Experts of a small language model.
Experts: 16 experts in each of 13 layers, a softmax router.
Training: a variant of SOAP for the experts, 294M tokens.
Below are experts of layer 6 (counted from 0) of a mixture-of-experts language model. Rows are named router (the router's row for the expert), gate (a neuron's input weights, with its number), up (a neuron's input weights, with its number) and show model dimensions 0-223. Each number is 128 + 24 x the weight over its row's rms, rounded and kept within 0 to 255.
After each expert's rows: a language model's description of what the expert responds to. This comes from a sample of Wikipedia text that the model never trained on.

# expert 3
router [ 99  79 150 119 176 124 113 169 134 149 100 142 147 111 110  97 148 155 180 126  73  97 114 112 162 130 174 158 142 131 109 150 110 150 158 146 148 143 172 110  92 125 120 123 150 105 131 142  87 130  87 116 110 138 145 130  98  83 173 170 121 109  99 137 133 101  78 119 119 102 102 120 135 161 118  76 167  89 138 132 140 136 154 175 171 124 143 143 159 136 130 137 132 142 155 112 157 130 134 142  94  93 135 124 116 153 184 132 109 161 133 143 165 150 153  77 148 139 125 129 121 151 119 168 162 124 124 107 143 130 116 144 133 139 122 123 121 176 140 139 119 131 144 139 138  96 119 136 110 105 129 106 139 129 163 129  94 168 137 114 110 148  98  83 164 144 156 153 102 139 166 132 136 112 146 156 149 165 113  90 122 118 145 115 116 156 146 134  84 114 167  97 135  95  88 139 125 164 141 127 127 133 126 124 155 115 107  79 149 148 140 144 114 143 129 135 147 152 113  97 129 170  95 139]
gate1 [145 120  98 111  77 117 119 102  98 134 135  85 119 130 158 133 118 129 180 117 113 148  65 149 106 164 144 173 127  80 134 125 125 122  92  97 109 105 189 141 154  93 129 122 164 156 125 118 108 100 140 146 113 116 134 118 115 113 132 158 118 125 144 125 129 102 107  85 121 139 157 118 114 123 109 121 127 134 150 119 129 100 100 151  88 113 146 112 120 170 143 146 179 123 116 112  89 131  78 158 125 135 128 136  97 137 165 128 111 152 184 109  72 146 112 129 101  97 118  93 109 147 177 100 102 116 133 159 135 137 126 109 183 100 131 109 156 127 162 134 108 142 117 163 136  93 127 128 154 100 123 150  90 146 118 114 111 126 150 145  89 104 111  96 136 143 157 156 171 131 120 114 117  93 126 148 163 109 155 124 125 130 154 137 146 126 154 109 130 120 129 155 167 158 156 153 117 173 143 108 123  94 155 115 110 117 139 162  98 122 125 142 126 158 105 126  92  72  75 100 100 133 132 114]
up1 [147 147 100 115 142 134 120 129 112 136 140 100 138 162 154 107 110 125 170 140 104 106 121 184 149 128 116 138 108 111 117 134 138 121 115 110 111  99 131 123 129 115 136 134  98 176 134 135 107 104 113 138 119  89 146 122 107 126 112 185 140 101 145 155 108  65 113 110 118 132 145 125 124 118 108 129 103 141 115 120 104 112 148 176 107 149 114 120 131 212 107 168 167 138 107 115  73 131 129 160 120 101 108 106 121 176 179 111 120 135 137 116 105  96 119 138 125  92 125  97 151 120 184 122  90 141 109 140 125 144 128  98 139  98 159  92 173 144 124  83 124  99 114 162 156 104 114 136 141 131 141 106 119 120 106 138 117 102 157 120  92  90 149 102 148 149 133 126 153 128 124 136  84 146 122 174 168  98 151 136 144 152 148 121 132 149 145 104 114  86 119 126 143 171 150 122 135 223 144 109 142 113 124 155 123 113 109 133 126 127 125 105 124 138 103 133  92  81  89  85 112 113 129 141]
It responds to: Plural and abstract noun suffixes and collective nouns after determiners, such as -s, -ers, -ations, -ology, people, team, company.

# expert 13
router [144 144 158 133 140 121 105 126 127 112  81 161 121 117 119  89 175 113  92 129 105 131 187 153 152 159 143 137 107 127 138 120 138 108 148 129 123 158 111 123  95 124  96 118 140 151 101 101 143 155  75 119 136 155 112 141 129 137 165 131 143  85 138 122 161  86 172 105  95 159 104 146  99  84 112  94 131 123 135 153 109 166 197 112 118 192 142 141 159 160 109 116 128 114 160 126 137 117 106 161  88 145 118 134 162 118 116 107 150 113 142 100 141 164 150 116 130 126 163 115 141  78 130 141 106 100 112 108 136 119 100 148 120 121  53 157  94 109 130 156 147  91 114 137 136 167  95 136 112 131 101 156  91 131 151 109 119 165 150 127 166 123 136 108 125  83  80 139 146 172 145 109 116 160 138 102  92  92 145 157 180 112 134  90 119 107 164 124 142 100 144 112 138 134  97 154 141 147 137 156 136 132 138 116 137 141 144 118 129 119 125 106 140 101 114 120 143 150 115 114 125 153 138 145]
gate0 [111 148 121 129 147  80 117 134  94 107 144 143 123  92 114 163 122 148 128 113 144 146 105 114 128 153 156 140 135 111  97 109  99 122 144 118 117 140 133  85  96 122 112 132 133 135 117 169 118 115  97 162 139 116 147 143 124  95 152 126 135 119 107 148 120 118 110  96 173 131 162 112 129 118 127 152 129 118 121 126 159 123 109  92  92 116 129 130  99  99 181 145 119 158 118 102 129 110 147 118 136 185 115 147 117 140 116 155 103 106 125 101 128  91 120 118 205 125 138 154 138  98 148  90 107 117 113 133 147 160 104 107 122 145 121 139 108 145 106 145 144 119  75 151 189 117  98 119 147 152 128 107 134 161 131 165 115 162 107 146 140  85 125 113 119 126  89 171 128 159 118 101 127 141  84 125 104 108 122 121 112 149 136 154  91 106 135 141 128 193  89 162 134 105 130 125 110 197 109 147  94 135 118 111 143 137  87 103 115  86  75 120 120 118 148 149  90  62  99 113  98  95 117 166]
up0 [128 148 131 103 133  90 131 118  96 125 151 131 135 106 138 123 139 119 142 140 138 176  91 103  78 167  99 171 121 121  96 108 113 117 141 124 144 121 108 112 102 144 119 117 136 149 116 152 125 126 105 107 116  85 130  96  95 187 154 129 149 134 130 153 117 115 125  80 155 107 161 116 133 176 110 149 111 124 143  97 141 117 126  76 110 116 135 170 122 169 136 155 125 120 149 110 160  93 134 113 126 155 113 136 117 104 130 131 104 100 120 113 142 144 136 169 152 131 177 164 151 150 164 112 112 140  91 128 122 104  95  63 113 161 118 162 134 179 137 150 128 140  61 104 113 150 119  87 129 128  84  97 137 175 103 124 126 131 117 112 120 129 104 107 156 142 138 116 142 128 129  99  92 157  92 149 136 149 109 129  96 127  70 116 123 114 133 116 130 172 129 137 121 121 146 123  82 163 121 106 111 162 126  96 170 122  86 104 102 122  87 152 117 166 132 151  86  98 144 101 115 119 163 129]
It responds to: Single capitals and the next piece of a name or heading, such as W, T, Qu, R-eg, R-al-ph, often in sports articles.

# expert 6
router [161 142 122 118 131 123 101 164 134 105  66 184 134 167 125  96 108 131  97 109  93 111 139 133  92 126 154 126 132 136 139 150 148 143 148 153 104 154 126 115 116 142  90 168 139 109 112 127 120 154 116 147 128  80 147 146 123 112 122 127 126  89 123 114 137 138 100 141 140 108 105 125 152  70 120 129 129 163 157 107 157 172 113 152 101 135 177 163 163 144 103 145 118 155 162 134 142 119  75 170 126 138 151  78 129 114  95 124 160 175 124 124 137 157 155 117 160  88 101 108 160  98 109 107 130 167 125 123 160 140 113 138 154 157 172 118 132 109 176 109 110  91 120 156 113 131 104 137 140 114 107 111 118 156 148 125  90 125 175  95 122 157 136  94 154 134 136 121 142 108  87 155 133 126 105 137  90  93 112 165 120 117 117 113 165 111 137 145 100 118 173 127 116 119  85 169 135 166 109 131 105 107 154 122 111 164 110 123 123 105 124 154 128 159 106 126 169 148 121 102  84 145 110 127]
gate0 [ 90 141 130 124 135 112  98 132 135  69  97 157 112  93 170 133 103 162 172 146 121 116 134 139 128 133  99 112 183 158 123 135 128 126 120 174 166 141 117 106 119 122 117  77 125 105 125 127 103  98 114 155 128 125  65 114 135 131 133 141 108 135 134 124 123  68  89 132 142 128  92 140 188 110 127 161 161 122  80 136 125  76 122 172 141  99 117 113 107 132 117 125 122 118 103 114 125 126 129 109  91 126 169 111 176 142 127 161 133 127 125 131 133  92 139 137 133 154 130 139 118 102 128 143 152 132 114 147 164 118 164 116 158 106 128 109 117 145 113 120 121 110 138 148  98  99 150 120 155 121 128 130  97 136 125 106 162 124 140 109 141  95 151 135 160  78  88 155 152 122 157 143 156 124 147 111  99  98  65 125 171 146  77 114 131 135 120 136 138 131 116 113 110 111 157 126  95 111 105 101 125 112 127 156 114 108 133 187 142 139  77 131 138 147  98 199 145 151 113 176 103 138 136 159]
up0 [161 113 109  93 143 140  95 118 152 150 150  97 109 134  97 128 148 118 102 119 127 108 142  83 151 126 126 127  92 136 167 109 130 138 128  99  96 117 106 128 173 134 101 161 178 136 128 114 180 135 123 128 106 162 170 110 154  78 104 124 106 107 133 118 112 168 146 129 105 100 151  94 132  93 137 105 160 138 122 117 152 148 119 109 103 109 130 182 164 119 120 163 162 127 170 105 140 152 107 146 141  95  76 139 107  65 128 111 180  99 130 134 105 157  78  85 164 120 165  50 117 103 159 125 145 142  91 127  83 124 110 105 160 130 107 129 152 138 115 156 121 166  81 129 104 132 118 126 109 144 121 128 152 140 116 145  89 126 130 147 128 139 139 136 141 141 140 111 113 117 152 140 109 138 127 131 174 143 130 107  97 133 157 116 130 167 173 119 104 129 110 127 154 121 132 132 130 119 109 165 120 163 117 145 151 153 133 143 123 127 138 140 112  89 177  99 110  99 114 149 153 107 140 105]
It responds to: Capitalized first words of titles, places and names, such as New in "Love Is the New Black", de, Creek, and (18 years.

# expert 10
router [123 133 138  86 132 137 112 143 102 133 109 103 143 150  96 100 145  62  97 102 113 140 110 126 154 128 111  99 112 133 191  98 119 145 123 145 155 110 128 123 151 107 134 130 124 105 124 153  98 121 114 102  96 139  81 125 129  99 101  91 128 112 135 141 141 130 139 108  95 123 111  79  96  96 196 152 179 128 170 110 148 162 119 177  99  99 113 115 114 123 129 150  33 141 109 166 104 153 136 148 155 119 147 108 120  94 124 118 167 154 140 168 134 163 164 101 136 117 119 135 125 139 161  89 177 133 107 128  97 160 121 138  96 134  99 133 108 122 127 137  90 118 125 145 171 138 131 140 115 121 120 144 178 144 115 100 108 123 129 135 113 101  97 135  67 129 151 101 146 124 152 112 145 120 147 179 140 122 132 125 141 137 120 102 133 111 116 130 162 107 130 140  97  95 150 135 121 159 150 148 141 130 176 139  90 122 121 132 130 123 145 129 158 123 142 114 122 144 114 152 100 154 120  73]
gate1 [175 127 100 133 137 135 148 133 137 112 162 120 120 129 109 142 137 123 121 110 131 145 163 160 145 131 120 126 115 164 146 159 125 134 111 125 129 126 119 144 147 183 149 148 109 149 117 164 148 129 121 105 112 124 105 123 171 132  83 104 137 149 113  96 148 134 159 135  77 137 154 114 120 168 125 128 119  94 141 135 137 161 111 152 106 149 126 144 173 130 102  96  84  97 125  97 119 135 111 150 186 134 160 188 123 162 104 138 153  56 147  94 113 103 140  99  85 156 143 120 121 155 122 113 148 155 117 143 120 119  99 113 169 126 184 106 121 109 133 167 171 110 112 142 125 182 131 106 141 165 145  76 157 131 135 153 125 110  81 106 131 145 149 118 109 176 117 160  94 130 105 156 130 143 116 140 103 138 157 112 172 153 117 104 113 122 135 132  84 102 149 134 116 111 153 209 157 128 146 114 140 158 148 119 120 120 122 159 127 124 116 140 141  91 130 122 102 104  92 158 134 139 155 119]
up1 [184 126 124 128 170 148 109 140 157  94 111  93 154 128 149 150 130 103 165 134 148 141 117 127 120 147 146 113 131 160 141 138 137 132 129 135 110 132 148 124 114 129 155 154  97 136 126 102 148 137 137 122 109 193 166 174 146 150 125  94 160 145 134 108 120 155 134 117 102 134 115 111 127 166 132 125 105 109 145 108 136 131 142 114 117 130 142 108 141 163  90 132 128  72 165  84 101 102 145 186 126 112 139 155 119 162 137 154 195  35 138 135 112 113 130 117 146 160 144 144 116 124  85 126 125 140 118 164 169 153 132 137 105 147 162 105 132 102 174 145 171  92 101 155 113 170 116 112 131 144 113 120 127 131 128 166 104 111  95 136 160 133 106 124  88 165  99 141 166 123 128 100 136 114 131 147 135 157 138 149 156 165  93  85 139 153 109 126 101 139 122 152 119  97  88 178 125 122 128 133 154 154 145  93 152 109 127 151 134 142 124 103 185 104 124 112 125  97 133 156 148 132 140 135]
It responds to: Units, degree and minute marks, and field values in infobox lists and taxonomy boxes, such as °N, mi), Clade: Eudicots.

# expert 15
router [174 127 199 132 133 124 106 135 130 157 127 153 121 166 123  95 102 117  96 137 118 156  76 129 151 102 103  91 114 121 116 125 139 112 121  86 151 132 139 114 165  63 132 144 115 143 123 105  97 110 138 144 133 136 126 107 116 134 136 145 133 142 139  97 183  90 116  66 131 106 131 156  55 119 126 127 117 165 133 147 171 146 118 147 121  96  94 131 120 121 109 113 152 113 104 177 140 126 156 153 124 149 162 150 111 149 128 175 153 150 111 140 138 180 194 112 115 118 110 140 132 118  96  88 112 147 136 134 116 108  84 124 120 153 103 106 131 126 167 116  75  88 156 154 161  91 180 151 171 124 157 158 138 123 154 105  91 150 140 139 111 148 148 104 123 144 151 114 135 145 104 114 151 116 149 130 152 113 104 127 126 155 123 111 101 165 138 122 119 112 103 127 137  89 131 125  81 170 124 145 110 117 134 142 113 159 137 153 147 120 142 136 142 124 114 133 170 108 112 143 101 128 136 128]
gate2 [105 109 120 159 124 139 179 106 121 134 162 155 119 132 161 102 131 136 111 118 137  78 140 113 139 133 133 139 135 118  87 108 159 156 124 130  89 188 154 138 123  77 123 148 121 166 134 133 133 144 141 104 160 154 112 110 125 130 104 144 148 112 120 106 125 134  84  93 128 154 127 136 140 157  99 122 149 128 148 170 128 107 158 123 160 103 135 120 139 142 144 143 103 156 135 167 125 139 134 203 152 102 102 102 128 115 166 123 138 113 156 120 140 146 136 108 152 147 140 178 106 129 157  70 147 149 149 149  97 106 160 112  54 123 113 157 128  87 158  99 122 108 152 146 113 122 144 147 145 122 149 137  86 132 152 129 168 129 107 110 121  90 119 156 171 117  96 113 145 114 143  95 143 110 153 150 142 150 147 121 135  91 126 143 101 148 151 142 145 143 121 160 188 145  67 182 123 173 130 114 127 159 102  90 128 127 150 141 142 133 124 154 113 116 117 125 122  93 150 135  84 107 157 110]
up2 [125 118 115 167 127 103 129 137 128 155 142  90 104 157 133  95 108 115 133 131 123 139 140 141 117 113 118 114 146  94 100 132 151 187 107 119  84 130 137 114 141 118 132 147  98 120  93 116 146 174 139 132 156 133 134 122 138 116 101 167 141 135  95 125 117 111 143 109 106 137 159 144 124 160 138 125 157 175 119 169 129 184 162 134 150 121 117 114 122 109  86 138 107 167 147 108 112 152 136 102 128 153 134 130 167 110 154 138 127 147 157 130 125  94 110  87 120 115 142 132 120 130 155 118 166 114 120 120 118 156 160 106  71 129 140 111 143  96 101 101 141 167 116  74 135 137 127 158 152 121 102 204 115 145 155  97 127 122 144 118 143  89 118 139 134 137 136 140 159  85 127 145 163  81 148 152  85  94 143 118 151 122 171 124 105 117 192 136 113 159 126 129 170 158 120 188 153 143 126 149 121 148 101  92 136 161 190 119  90 108 135 120  85 128 125 125 126  81 135 122 106 142  92 104]
It responds to: The words and and or, dashes, ampersands, and colons after infobox field labels such as Born:, Founded:, Conflicts:, Draw:.

# expert 1
router [106 140 130 104 110 107  82 117 119 152 103 134 141 113  96 125 140  96 125 153 140 119  80 151 153 138 129 120 131 142 164 104 162 130 137 126  85 131 140 131  95 120 125 141 139 116  78  91 109 167  97 121 110 126 125 110  81  89 119  48 118  98  81 140 129 143 119  94 141 117  76  99 121 137 120 177 142 122 124 139 160 152 155 121  94 122 163 133 125 128 149 105 115 152 155 119  96 146 106 141 109 110 113 127 115  96 138 122 197 147 167 157 172 137 123 135 135 114 130 126 145 176 117 127 145  92 149 137 126 133 117 126  89 145 114 140 112  64  90 166 104 142 135 120 132 125 109 146 121 137 101 112  91 122 164 142 107 160 119 139 117 125 132 137 100 107 104  83 174  90 166 120 161 138 137 123 127  92  92 102 158 125 145 133  98 166 124 114 123 148 124 137 108 123 143 124 102 135 126 144 131  93 168 140 148  96 137  84 156 150 129 131 120  88 121 154 164 133 145 179 120 146 154  81]
gate2 [158 159 123  70 120 131 151 119 154  75  83  88 141 142 149 162 118 101 135 137 133 125  98 138 149 133 160 134 154  90 106 135 143 150 136 168 122  88 125 104 153 161 136 112 111 122  93 172 149 144 112 140  90 139 150 130 104 123 122 127 165 136 161 144  96 127 132 100 150 143 148 122 132 131 113 135 125 122 101 132 157  99 119  94 107 117 104 126 138 121 151  96 171 130  89 132 137 139 122 128 129 160 126 135 109 163  69 109 155 123  91 145 136 131 113 119 120  75 135  91 113 106 172  81 198 144 151 157 117  94 121 127  97 159 145 151 131 101 100 128 124 148 157 115 122 123 170 183 144 110 162 128 159  92 120 158 115 159 104 123 136  93 113 130 135  90 126 115  98 132  95 109 109 129 164 137 176 128 113 102 124 109 121 160 121 138 189 128 129 139 120 104  99 145 155 144 149 101 107  93 137 157 101  97 149 116 116 131 141 102 161 108 122 132 106 143 155 113 127 130  74 111 106 169]
up2 [151  94 161 108 160 144 140 142 185  99 135  74 139 162 124 141 150 103 126 134  83  88 123 108 140 120 183 147 141 134 101 141 148 104 120 132 127 144 145 114 160 114 154 139 112 124 118 155 119 149 148 132 108 107 129 159  97 105 110 126  93 105 150 127 112 117  91 104 150 143 134 138 166 132 128 106 145 105 123 143 143  77 127 123 120 116 134 140 148 103 138 129 159 104 113 134 106 145 102 139 140 140 133 132 141 140  93 128 141 110  96 161 119 114  90 110 173  82 125 129 108 103 164 118 125 110 156 110 133 115 105 107 113 158 172 145 151  81 120 149 114 132 162 142  93 117 164 183 153  82 145 117 188  86 122 105  77 118  81 129 143 108  82 130 149 131 158 116 121 135  98 142 126 158 144 148 151 128 116 110 125  98  95 125 137 127 162 149 131 144 139  99  81 129 144 120 107 107 144 118 114 144 154 123 154 111  86 143 149 119 150  78 148 140 130 196 142 112 162 127  57 151 140 121]
It responds to: Prepositions and direction words, mostly location or position, in geographic descriptions, such as over, near, north, within, of, in.

# expert 11
router [152 125 142 142 155 176 118 123 121 150 112 144  87 131 139 112  97 127 132 126 102  77 108 152 171 146 118 108 121  92 114 133 152 134 153 167 125 154  98 113 115 114 142 117 117 156 123 124 127 127 114 156 129 132 127 114  93 152 133 122 116  85  95 130 105 102 125  92 153 137  51  98  83 134 140 136 140 129 120 143 142 157 127 138  98 113 155 147 106 136 124 144 137 149 134 154 156  89 133 139 130 162 125 144 137 121 152  93  85 157 154 124 113 154 138  74 106  96 163 124 112 125 148 160 141 131 121 107 140 101 107 161 148 121  75 139  99 119 108 147  46 144 136 156 120 150 118 143 100 114 105 125 120 152 160  68 121 130  98 161 156 139 160 116 138 104 105 108 136 120 117 133 120 151 167 122  96  98 125 135 135  64 167 138 155 126 117 144 100 146 113 159 111  80  75 202 145 125 131 138 106 121 120 121 122 171 101 123 139 114 163 114 162 136 134 117 153 164 144 127 135 103 100 118]
gate4 [115 149 166 145 138 127 133 145 140 124 155 108 119 138  82 137 153  88 133 140 131 158 112 133 138 104 140 108 138  99 160 160 109  82 127 149 134 123 114 168  93 131 132 117 109 103 144 160 118 156 106 131 105 134 116 133  96 168 111 134 154 112 121 118 127 140 117 126 160 144 138  59  90 178 135 126 118 115 130 137 127 148 123 133 136 134 124 182  75  96 146 128 105 134  96  89  74 101 129 110 131 185 123  87 155 154 126 132 101 141 108 122 113 134 151 111 131 136 117 123 127 109 140 134 112 125 102 178 137 124 162 103 145  87 113 126 130 147  89  62 167 179  82 120 155 150 161 129 127 159 161 114 144 201 132 153 143 141  81 126 120 105 141 108  99 124 139  95 106 139 126 132 133  78 152 130 140 128 133 111 180 101 159 101 179 163 105 137 130 176 143 150 116 160 127 174 104 132 127 120 139 126 124 120 130 113  80 124 149 123 122 123 132 127 108 135  95 128  92 151 147  98 124 115]
up4 [104 146 148 133 126 127 111 109 143 163 156 148 120 135 115 119 129 177 142 175 156 162 110 148 148 124 161 133 145 150 132 155 169 146 161 121 114 127 115 126 118 104 160 131  95 152 136 172 152  62  96 113 169 128 177 112 120 144 137 147 123 147 124 132 146  93 127 115 141 119 143 150 107 152  97 133  94 122 124 103 115 105 125 125 115 121 120 178 100  93 135 110 129 128 154 120 115 131 105 130  78 152 142 100 109 144 109 119 147 143 139 125 151 180 168 152 128 135 131 155  87 110 109 131  92 138 117 146 145 179 134 120 118 115 106 145  83 127 132 102 119 147 150  66 127 138 149 133 117 166 151 118 168 173 145 169 142 120 107 124 108 113 144 106 146 147 166  91 149 118 116 147 147 123 155 139 121 107 150 103 174 128 162  87 173 136  87 138 133 146 166 172 136 161 121 124 123 120 127  79 158 113 113 104 157 140 143 164 125 143 117 103 115 124 108  97 100 165  96 156 175 142  88 177]
It responds to: Articles and numbers like the, a, one, per, single in sports-season text, plus short pieces inside surnames like Sm-o-ontz, Th-o-eren.

# expert 8
router [146 146 152 116 116 110 109 156 155 131 108 141  54 150 152 136 116 152 134 112 102 110  82 122 112  91 124 157 105 116 150 137 116 120 126 153 140  75 140 105 135 107 127 113 139 122  99 115 117  84 167 140 117 129 111 117 143 129 113 129 112 147 106  92 144 112 111  89 174 114 129 128 132 133 113 113 184 115  86 145 130 144 106 160 113 148 126 121 180 117 122 144 141 145 111 144 197 119 147 170 105 146 124 130 100  80 119 127 126 132 123 169 152 110 117 123 145  82 145 102 142 132 102 160 141 116 141 126 132 102 108 122 161 178 107 123  98 131 156 127  99 134 112 145 146 163  80 174 117 111  93 145 161 163 127  89  97 175 143 136 121 147 125 126 131 118 134 121 133 122 114  96 101 125  91  83 111 118 170 156 137 157 126 162 113 174 153 168 126 142 135 163 103 105  93 140 124 139 108 136 108 135 121 137 114 128  75 125 163 132 207 140 130 157  96 154 130 107 144 102 100 147 109 138]
gate2 [ 95 103 134 100 107 117 124 124 145  97 180  95 124 129  95 115 149 101 102 160 103 152 113 121 107 132 146 138 126  86 143 151 174 117  98 133 127 143 119 101 100 112 116 172 143 114 147 162 149  97 128 131 122 148 180 108 138 110  78 141 134 131 145  91 102 110 140 117 138 158  49 111 110 171 131 141 143 151 126 143 125 163  81 158 133  73 130 133  77 147 137 149 124 145 140 111 100 143 156  92 118 157 156 126 140 132 130  92 161 100 115  99 176  96 131 133 129 134  99 110 145 132 142 144 126 163 109 107 144 139 103 128 125 147 149 101 156 135 135 157 113 134 132 116 135 195 107 114 119 113 155 136 115 144 106 175 100 127 137 142 149 142 181 163  77 102 162 120 139 126 140 136 114 115 121  72 138 128 109 111 153 138 141 138 134 125 119 133 127 151 106 173 178 107  87 108 155  95 151 138 164  98 152 135 135 153 109  66 130 133 100 138 118 137 133 142 128 161 129 153 141 132 145 102]
up2 [151 134 122 107 116 183 119 105 146 143 172 125 146  93 131 130 136  95 142 129 116 121 142  85 133 127 114 133 108 143 144  77 150 129  76  77 107 156 128  97 117 136 121 114 112 131 125 117 128 129  89 145  92 117 147 107  80 151 121 126 109 142 132  94 132 141 130 100 131 152  86 122 108 129 123 138 120 121 124 148 125 133 119 116 118 129 108 103 139 141 119 107 137 141 134 185  97 140 135 125 117 135 114 166 117  91 149 117 189  93 169 164 112 104 126 126 136  88 161 160 117 134 156 101 145 177 173 148 141 117 132 105 110 108 125 120 136 142 191 126 163 192 147 135 151  77 127 119 111  84 115 146 112 128 148 157 122 151 179 125 173 118 147 140  64 138 102 116 155 141 126 139 152 101 134 126 138 122 146  63 190 140 130 100 113 154 139 109 118 150  92 143 137 105 102 172 121 137 132 101 133 148 161 155 116 124 134  68 122 119  92 103 151 113 142 148 140 143 103 152 121 145 130 127]
It responds to: Final pieces of Indian, Arabic, Japanese or Latin names, such as Daksh-ina, Uraw-a, Diadel-ia, Sansed-oni.

# expert 4
router [160 132 138  90 157 149 144 167 126 149 131 163 147 150 142 107 138  61 147 130  79 107 111 175 129 113 166 155 125  93 123 125 160 124 144 111 117 107 150 111 117 113 122 156 136 125 117 109 168  94 143 128 117 124 157 135 137 151 108 132 122 106 177 126 159  84 120 117 149 131  81  85 121 158 123 129 121 110 130 141 115 137 153 139 113 181 129 133 130 134 156 101 120 163 121 125 124 130 114 120 139 105 166 144  89 142  94 126 108 116 111 142 168  76 130 127 165 119 137 111 102  80 128 122 164 116 119 108 156  94 110 129 104 164 106 144 107 147 171 174 132 128 129 135 182 163  88 142 146 153  99 146 159 132 174 149 106 168 130 131 124 122 134  92 133 130  91 105 134  95 152 125 133 141 121 146 155 147 123 108 135 124 114 135 158 153 152 114 170  86 123 153 102  62  93 137 102 175 111 151 130 145 117 113 120 159 119 136 133 169 147  92 142 151 125 110 143 123 189 144 117 170 122 121]
gate1 [120 127 136 151 156 128 109 123 153  98 149 131 196 168  84 106 147 119 137 118 174 124  96  86 164 147  98 157  92 133 151  93 151 142 117 162 116  97 114 137 120 139 146 119 127 110 118 128 148 160 110 107 116 137 117 122 100 107 129 135 144  87 154 110 114 112 135 147 154 108 150 109  92 145 139 121 115 140 152  98 105  71 124  81 134  91 121 147 114 139 115 120 127  75 164 140 160 152 108 135 170  94 107  79 117 116 126 123 105  91 136 100 109 110  72  97 141 145  89 131 115 184 150 115 143 101 149 116 121 104 149 127 136 156 126 122 125  81 133 137 124 140 128 141 127  98 124 135 185 176 127 119 142 119 102 165 130 144 106 126 134 132 158 121 144 124 122 107 132 114 130  97 112 113 116 131 119 102 145 123  94 133 106 107 127 128 131 118 102 175 121 124 161  76 156 175 159 105 140 123  94 103 182 120 136 130  80 140 169 127 136 170 120 157 146 179 101 138 108 156  91 113 113 146]
up1 [160 124  96 126 119 117 172 140 125 165 134 116 124 100 135 133 108  99  96 120 145 128 141 108 156 138 126 164 127 174 141 183  81 153 142 178 134 131 137 195 137 103 127 140 123 138  93 142  90 130 111 123 129  87 119 158  87 125 121 107 115  91 106 142 146 146 127 143 129 138 145 107 145 151 167 190 163 174 129 132 107 142 149 128 133 176 129 146 129 118  90 181 182 103 128 178 175 166  98 125 101  99 133 112 127 142 106 166 123 102 141 117 107 104 122 108 119 158 205 125  89 151 110 121  98 125 150 154 130 138 123 101 142 127 103 114 118 164 151 111 124 100 114 158 118 172 131  95  78 143 119 163 100 167 123 149 110 145 147 102  98 116 133 150  99 160 127 135  97 110  74 119 126 110 132 127 110  97 133 144 140 110 127 124 143 122 122 162 132 148 165 103 108 142 144 128 134 111 139 178 119 183 150 133 134 110 143 129 147 109 119 128 116 136 100 132 132 121 125 138 147 118 102 127]
It responds to: Word pieces inside rare names and foreign or technical words, such as Bolog-n-a, Doppl-er, Burg-en, Alb-u-querque.

# expert 2
router [155  76 138 130 163 141 131  97 123 165 133 134 158 158 160 159 152 131 125 156 108 132 105 107 174 100 147 147 156 117 110 115  80  97 127 141 128 134 124 115 100 148 117 102 146  85 112 168 137  88 123 113 135 159 144 123 139 106  84 119 118  99 114 105 137 121 115 151 155 141 111 134 116  98 118 127 123 130 148 103 108 155 107 121 131 168 119 155 113 123 144 145 174 147 110 171 130 128 142 111  93 145 165 140 154  93 105 119 169 139 138 123 160 119 138 128 135 156 129 104 152 127 129 130 112 116  86 146 142 131 112 146 103 178  96 134 156 118 156 160 110 123 145 152 125 111 191 128 165 106 103  93 133 135 164 105 106 161 119  93 161 171 137 102 152 182 148 159 100 158  84  75  90 105 120 131 121 154 105 118 127 146 153 155 151  92  94 120  95 130 164 120 106 125 145 131 103 110 107 123 166 121 112 102 178 155 113 111 136 108 154 185 148 134 182 143 132 138 135 121 148 131 153 151]
gate2 [ 86 108 105 113 132 145 119 152 111  99 110 154 158 120 169 147 109 139  78 177 101  83  99 105 113 152 102 101 144 107  90 106 145 137 123  94 116 143 117 121 114 128 136 129 165 111 141 132 120 145 155 130 163 141 123 138 143 122 179 117 142 178 119 120 131 127 136 141 130  88  89 118 115 121 116 131 181 161 148 103 103 139 159 123 118 188 130 153 137 160 118 123 113 103 115 124 105 124 129 111 103 109 132 124 123 115 114 146 150 150 142 127 116  96 123 111  85 130 108 119 139 127 177 138 125  85 125 131 111  91 128 154 118 133 146 103 131 147 106 115 149 162 160 130 156 127 135 139 115 144  95 134 121 128  78  77  61 116  97 132 163 129 102 150 163 118 166 149 166 137 151 128 118 131 131 117 184 147  83 135 145 121 101 126 147 115 114 156 100 150 133 141 158 146 151  80 139 120 113 121 110 103 184  95 144  88 157 127 164 178 103  92 126 120  93 154 138 154 149 131  63 117 104 136]
up2 [ 75 136  89 105 125 146 134 145 185 109 117 164 179 117 120 151 119 125 135 105  95 118  88  81 146 109 146  81 137 128  58 143 128 157 124 127 109 169 166 118 128 181 141 137 158 143  81 121 147 136  95 103 138 116 119 113  83 126 123 102 104 176 128 123 110 136 154  85 142 101 126 105 123 129 134 131 178 144 124 145 131 129 135  86  93 155 131 151 139 165 113 117 126 100 120 155 152 142 145 150  89  99 159 110 159 172  79 114 129 125 131 101 175  99 147 133 123 121 159 160 128 132 136  85 124 107 121 153 122 105 142 142 135 119 146 106 113 149 119 154  82 135 146 116 169 154 104 110 178 136  77 126 130 142 132  82 123 150 125 140 146  87 100 139 137 159  93 122 199 102 150 129 123 125 138 103 139 135  89 133 137 113 113 145 129  92 119 136 104 132 134 118 105 132 157 125 155 140 130 114 140 124  94 115 124 142 150 143 157 149 132 115 117 133 123 151 129 161 168 105  99 152 114 148]
It responds to: Auxiliaries and function words after a sentence subject, such as was, is, are, has, as, with, when, where.